From a checkpoint of a small mixture-of-experts model trained on Wikipedia.
Size: 11 layers, width 128, vocabulary 8192, 39.4M parameters.
Experts: 224 SwiGLU neurons an expert, 1 pick a token, a sigmoid router.
Training: 610M tokens, 4655 steps.
Below are experts of layer 6 (counted from 0) of a mixture-of-experts language model. Rows are named router (the router's row for the expert), gate (a neuron's input weights, with its number), up (a neuron's input weights, with its number), down (a neuron's output weights, with its number) and show model dimensions 0-127. Each number is 128 + 32 x the weight over its row's rms, rounded and kept within 0 to 255. Numbers have three digits each.
Before each expert's rows: a language model's description of what the expert responds to; "gets" lists some tokens that make up at least twice as much of what it gets as of all text. This comes from a sample of Wikipedia text that the model never trained on. Tokens count by the router's weight.

# expert 34
It responds to: Capitalized first letters. A lone capital letter starting a name split into pieces, such as team, surname and place names: Buccaneers, Penguins, Rican.
gets: " S", " B", " R", " P", " M", " C"
router:111139130093105121119124147086157169208121114117196098106078133192109095122076087116087119085096162140088087164120102103119136201108142150153076098129141140148103102122094140070134116118117126099134048128168114130135130148130176108154175164131126118188080152166137160144148069072133169076172146087140156098097101117140080151137146129097125116041167117112081102119076148088153088139111
gate0:145117124114119117092166184077087094206132120091179134100159180115093087107123105096128107075116139107130097127124111170140042151105113105186096087086143171094112153110153116171046117143140142116125102178111130114092139130165156132168165096160128097156113128096115130130176079141092190166154097120193199107123095080098079162160128076113187121141124149113126119113157142098129159177140
up0:116131136124093096064110090171065105085099081157152112125106099133142152153129141155154123169182139078144142065108166173111086199127128140192108145119116195095075130152132127064102096150087210095145160100093120101131089081131117111093130122149135096151084090108150140118122154123120139078101083133188098082088073153171107167133094159106133116102135117099168164119107193118084139108143
down0:159155104126127131170104164179077139080151124123056137140106163136079104075196146127130158143132164122144130153105127126153132085126083116082112117116161099044106092181186158111121102069138124156173142080172117141114159148163091090127192165088133123133127086112100125155128141172142139105159049102147154103141091112186180161188197146143178176144110093098134126154091144101130118129134
gate1:137084151120124162119120108128139161095114128143180113092181119071171100157146068123131088163115120114200138157069048126111118131143083138180135076056088146110145159145110092073144175060105124103099143164106076059105105179070161120154120086113095134102079148120110103150057113148114087143093148138082140131169119139114149129143169095095144140129145116128154161134117126107139180191096
up1:106143135109066142115141134102119131147114119154100103098190102123166134093140088159115148176121159078170172157149148094145120090137083124104133072112142125160110156093100138060136101140152148082157128121125122176082149077132145160099155123089178146087115171211173153132110201165109157095161164108146173131117162149152114136109079086078165189112172172138098099152153180113221125104116
down1:158176120157088122091163172112119155156176156177171100178162138128122116130137104133129107156100116116127139138052105098141188082088065108166089111123117144113135179109130069106116145191151158152114137099168134145111165107192134133116114130082123175143093140126115097180133139088121119106094134084139219153112141127163182091124148099095165158172127131141147068080107141063123210076125
gate2:168171121180120124155076138144145148134097110046149089140083150164109181127081115100107145080131159167126126116139193119109125164098154059138092082146115145123112164131208070118152117176083166129137081104098145153165109157145130107135155147091152083078101144191104112123194099118173142100147200138099148116136123129057098093094137087072099139144135130196107138131114153115142129087146
up2:145094124114143157106161090070106144149179071206150083117150091088168137156125076138115127137063104166113144123145119111128093154172138174043136141123163110166114079116056169138080124097139119102144173150162110132100125135118140118142108120150129108158157140057132132112078144084074136145135095162116104143136151100171158120107109150167157159155090094028097123123099093156105098209128
down2:130187099155180103153142100141099105132140135130130159125132172114137131148124162115141127115100147061147119063154124111091072158107145110140086118082132169114108134133166173084201098122113066124100066134155068141170131136084145129154105216071070086134103118158178146132110143096113172085151123140107119153107110132145204122179112107067131183193144109122064127095139092158164107122111
gate3:093122172147125108149161127127165115171062120118163095159114098081185108099094121085166065133157103147131131147079171127067057107078118114153143112131111164134128128124118084103168085139170138062138128128155162175110117145090154115164087114147145135084118150137116144091135108144068179174142146084109175107083124124076068185152149101084181133095147140090165199133116159127076154160091
up3:127126145070129156154121152126158120140169171163179177116156112087129151087088118123143098155161116129118092127072142121130094140159106163191145114167146183174125095192128185079098128157069130119134090106102105123138120113167142177121144079129081101076101111154148120145158126138053118114149131114142117226104107191103165086081162151127204160115063142117149132082151122077094097134111
down3:153149168146137095134134120132144153107150075169122122124116166149151147193118135169108148161126155109165104094142131106095171160156144147096113147123166133206153145159217176166133173154108142168206113127095148150141115133173123066155052080117128193144113091149138117151144085146122112108102066106087137153135158115131110066041131132193091147143091110174116087155134072118152129162140
gate4:147102139154094175131115153115130165124133100142158148084124173087090135173083033124110127125111137100092114133149185121092113084170120124106062076180126108104099128167122106130162094115165107146225106090125118151165128139133126170140158113139117118084109104152071110169144121196211017149117144122153154129121070130136099166140093086095095139131099121140156094147084093122131109121112
up4:078124170099162085146170070098117096115095115105107124144128057165183098111152204121155151122175140147161131142104090142151132161057162146140189152076097140110168127101152122126103168097124161129027134186156129140112121138119128076100090132107131141199136133109128142065129145061056177085147084151141119099118177105114153145120155129113174105111151094123089116104139157129133134179108
down4:085058103100127160131138148152087186106112119123128121073065141104128081131091109119056044074111054117182146104123130116083157141150105168120104107142105150180146129209161125130159131104152114100116160118132108095087108091138121104115122107151170128142137121137107202160095133130156128150090143086124113096160173184170124202128099136212114125113119162161167098123161100153109123091090
gate5:216149147120179140158100115080161134130132112117100136113174158083164213099134094127167128111127123177146130162185123102118085141124120157144180094185151111100113110170106154163125105174161113139054157117137155143136106198072135114159116163134122143151153127119176141054117132133150229111130141147135112147180153118129130067114133150139093130121132083106109100124168123100114223123170
up5:142092182098147110144110119098096126119146086117119125093182139155164143112086104150175121073113189136131130195187128111175088145172157144081135111174143150122112093171159114097100104181180109134115163116147092091092119179065145114190109127127119140192130086136120172093196122125159220114169150144184162153120143124130148088092123168149096158111172083125130089130157108131171170102146
down5:123067087121154106114182121162114114172121120097178120108114141190151116148083162117087090107139112111092131116096156145175111095104123099092088180135087180164151120146097092137112142118122148105141185190106094141101130057084138146117100125080171114139156046103134151148112087156134168145064119224168125155170158135103133115092116178124130114130071156188145143116170140116142085184094
gate6:097081083132103121157117136111159164096109152112098124067131105091112094169161062132132166118111121135120116149142142095094100131126090169109148170135167093138111150127004129139077161155069131129110130161115132144134179160156176112153090182175116111097163141162107126189095150168107119143109074099201090148118146099131137073118062129099147126096137165141130121089056138103085142088079
up6:110065107096157092126146113105104167143114160106066152103082169105142186189139114143109130142131149132148130196150160169105089140132141080095104155157124132163148078119086163119143131122147186107122189151124127126121096109159140076218115162122165107162120160154087124173095097147175136144152155091222130120126160131091143100150135178143070123149105105088166169161121129135102076124045
down6:198042169133136132162154151113125088115102061155117153134186113131139172137133132104168102104141114101167086070127134126127108138165151090174123124134197115144130144116172103190092149075105112091148112103118088047133119117159117163118145127190135099119127145158211142131153112115113164102087096208125086117097114122166116156147090106120115088189150131157127179168161082123138143184097
gate7:096160195131076124157102125128171109097086143177132141118065153103096126133124129126113188153128140099149069096106093093097168061098088173148152086143092138155106049179122162138128166154118127084119093123146075102070126124159138104116158098122153135182139146091126147144153149100149067141066143094104100175079145131087125188138091197132171187077134112151131128116152173092129141157113
up7:123119120213160182132065098134135126176136125092135094133097124130066131103106125121138081150014120173121145092129091137141162186140108130130129110087109156154126145063097119111166111146118136113121144130179094113127084119073142127198098161074126093136110142117208164118150119113116156099195136152187136167124137124103109100089107170157143133141091167056110122128103152136193105082109
down7:154071130100135121082126135135099112098127127110089074104072131136126138184107121053135084133199107136120142122125118137159150134182109116145023170146133113089135129095131153195146113117147210137170112065140136122097166099152137113138145111120078092109146097085093069083117153136119102121152100100119097096209096134127090114119127123129166170079081185173092126104167093084101121106100
gate8:082177108121128113152171141087104159164101087120122147143072158094100093127095047069198076114143128102136163142097136068157144203093161092155107142121181088152093121109133128163150152152133174163162131129153146123141156118134121176132154079114086123088141155144132053031162071144118154120080145155074128112159150102136081141115137122081119161149148077126087125102152097114135150146097
up8:143103110118121117148190146070136165131164117148120121137125157112083101120152136124199161140096142156160068102128193106160185204136186106156187140139148113132123137128131061156171141127122183123107155128144160109068091110125142075087136128115098093114119186131100061109195092123168047120141134109066151153121152075110165161155151103132163119169111105175157162122132088167112161114098
down8:108094135085164065179124063184099110103118095154096131137106121154143051194152107091141097161117115154182113162141136168114116124082112136094070099124152085126151126151139051116158168156145095100139145193126173151092106076168186071102118090151094131127116152113157130111124077126133162130162139102106136163161161127161139169107104106093068146105161186095123083150095127083083143145092
gate9:083135141139130101072155113118062168146143110156183110136134112136111106117191144087140179188165151124149140101145092124112192148154187156127178118117120123129130122097137178171198136092112132167121111153099166119111075163145132132168113120160159093145173220154106070130094112061156200160096107154142112086150171072127151096127129143114176180150119168097130106114148086124176099094142
up9:121105104159136078113120110143162193117116100126096151063095186175135115153124118126095123134122154154115136064093101093064126096086091094152193095184090113099082124105093189173093130128153113092153168169102151142097111130126158167122111093149107092087167128089095044133132102088127072104118122186099100164159120106147166116153101139127120135084101166147156104100142096075118078056127
down9:164138131180078161165156159128102118135129130070071165150189140104064144099160117097071098152145187092079169151139148133170109105161150169153156078092069075169133125123081135113141148150125154116185074162106136153111094123085132107143139146148148158097123094137113139151196120185116094167207150124156133126160145139104073081125139139168120111118139115141141088073081117057131109086153
gate10:107091176133134179107084131113190079140189137155133152124057161147161133125155130145107099070121152142143102155201133111138093129163144136114060081119114102120082130108146194115093135153150148089163086110100139109116159101123094125136198104108117188169125146147147139152153113148150086121113092174167115155121026172133155171146144134085147155086181104121104073093140119148091093146190
up10:115078139154134184130134063111169073136119091118132139151146118113173098169144124152193128101142087146150149099133117176131103126134096148123088091125041131118119101092127156137095134141187158127190151128105098075158118168153159133177148148165154187125109089157126125063170113112082142124169092063103117159163088134136130149089126090134169159118090073127118083169054132118137050074138
down10:100168064157081141169137152038096111127109083118114143167159093174103091117145104138125122097132095132144189177099139085099149157108092081118082164145130096178112144191123085140132099162112112122106204108129137124124156078092177143141131143116138144075162174182130066088159146094118102136154142069128139155093158121066126117143157108160200100097123099087117114143125111152119200102157
gate11:128115124133089130081168136071162142168093140096161190151119158159105063086147116128166143164159112099094120077100144152097132205102098109141134150165169102158084111128119143160188150169116150093165076093154094093092153111148147127068169104106167116093099121130191120113154101124115127125189139110164156103073116171172113104107087138099178075108168064156162099112133127145179063125137
up11:121155143151116136143111087142118095163105112123115069086103096080095160217136085142137110125094173106157085147131123101101130079123093120079117123056066075115111126108126095150129123109108143123067162159124154162109108156151128110159004131128104083126089115097105140130124184169131149077098081135136141139164134127133093169098181128140101183135092134111072133112087159129045148102147
down11:141123114070163112104151160109186143182108130147147140162148131071184065175148135134099117071137120085111082061153103104138150089138123132146148149163129111164179089134058210160100163201180140131142130163156148088129133133105107135165136154087116104117072140102073146140121126083066127216144148120135111144127078106149106085108122141144139106127200100128090103077159123107116155110117
gate12:083139117131112124126165139094159154110156116128185129103131163161045214081101103113132115100153137171166154160120118136091068147102127101115112145107109166178107104102123087155143114109093143049092170177105166145111146125124077089138113093073106138138074116094133144114129117142130255119116158167142136099153101100080150137113144139106111168211097128138106112096130100150131127114178
up12:074117072120120090117128126125216174046110127088188142162098117145059083128110116096128143115170122155134128165113125093152127111134151168082112137134156146111127124133138090141152127072088131142112170133131156098127130151129081135164194169108067189055113093139099137102068118164073195154116138117157159162115105120072156114113119149130145180128117094127108102117173117118196056132153
down12:139103101100157146124159145183095125112138135151097123105177151155098143169142121153066124119112135128164088129119137103099120135124117135114226151084099104179110144100217126151124195123072106116142144151096161140142107113113155079150137125112191144107126101119164131150081187152156080117140177160146122125090117159132099143151127147111094139106220129128108114209116201168219114159166
gate13:165090139102155133164108084163108150201117142099104161086106093148122144092134080113122086133109109175155072141137203095088086100092075103148106133189122134157108166101120162105138127151110160119081125125090172129161163189174171151073121076143097104162057129123157127094109132141100125106132108055141111107173167130154101137118166112128148095099191160123136155159107102104158151205070
up13:157126157127164164129106134102161144137115108027158100133094136124153169085130134119134122181127129171131086177128183045095142117148131136172132065173112147142122161106129114127096119207183128152095115143075103124157132142100149134084162069108095072136084131087151109138103122119091150150151118087137140144200132154079122114094130117147186120121120178140102127165121056126197067157083
down13:117159132074130090097126075120119113133167128114152167110064095166120110132111140094155126116161128176139128146079090190122194134089196102170155142076186146116139098153097098170110112113123166112093125109093126128103129192096151096127153088165119122113091111092165115111114164133125196128121115102141167117081208157109104115169212098114167093128132168132093086091133132132089215143085
gate14:049143109123103089120107106092130116158057190123140119098200109119148105086147142132185133136120134137112152106142103140044132046122085132076124147099116070134131120097119147136127120133124130145114109176112076143109148104157123116120183146097066189102134168186126131187087162113119105145159155100110154206085157127147112166084123121077096092144110138165152093050098097097115107143157
up14:122104122147131170124148167080142126101119177119127124208107134152115164123154127145097118121205075116098123068185139128219131165112124147173124117132155183190136057163163130151113118121137083123174088118083166099123087221117146132132156137138164088133174132119078142140165106099087138142107083114134102104141134110122103148188137110103135128155107167129123119157127164141071195100052
down14:151124163151180076105157108078093139154118133147066178124199122159116132128112134103139122151176095128104093120164132183225052074153104124176149106069145139109094100175089204099132126152123101144129149124157163145130158153120132110134103144066123174128122098117170096113121098137178178069105134135101115118088139124104175132076150111109217139118151174143169127114136152102118137147080
gate15:153159171176168168077102073092157162125181146130125178125102108115143113156126108092118100077120191194129125110124097084110176165203118123086113091133157157105140127134058170047134116106155104171128102145131160089119151102126146131140187112119106199120120091158145065137092130099127126117147136106094116130143156178139089120215190091176167118105085118104150117107125116144176123116151
up15:181173173132170169076127139065171173116124177175174075138116100098061074133159135070121141151103176139163112123136118102136128178166079115090123086108153191088072149073139165110119172177148108078184137114132143129077134143143125066112125061067132123118126070140110104118092092094167180129130097121152139116123162156136127117080154152116121103108105161122099115096100109101126159161123
down15:143166139169130144079105130086137141097109158107101117126111202083104166129059151137104170133119135106185100131193111138123130098115055195141146109093133119147125092123073081160134107121087136187157148174084122065119123098164153110122084149159125160111127163133101154142183139132111120099154064084135021148113157091165127103146146160123067110075100168190109131136138098129134113115153
gate16:148177135126124104146122142122127157117095124130164138199098151154118168104139085130112124042157043142087140125155123146095129211108132117098156118091125178161096086163101161131051134128163133140165132071096129139102146143104180129125138205108128070130090102132124112158121040146161148126147073169102142152147145139171099146099094196154153085141180133124092149138094143173176119100151
up16:105075109135180109121069110156150084167148149141119151112134054112157131140085142122094177122118184080219145098114092093127095120163160181164093079091097106120138120132143121118159155158127151104163115170158104168154162101129135106098137085144165118114122163107151157145150102136161117124133126153111156164080060128070141137131102078182030186124104165130137156116177127145052134158116
down16:140140093107172129140148134133152135166169116165158090067138148156083140085110092157123127174087102120117112111151136074137121074155139115101133106115140108117164107091144166125130160142156158147114101066080045141104190113127091131103110158150077052139150149112102127146132133113136151197133069115125077152101096108166107139094100124176156113127139154119127083061179206160113053068185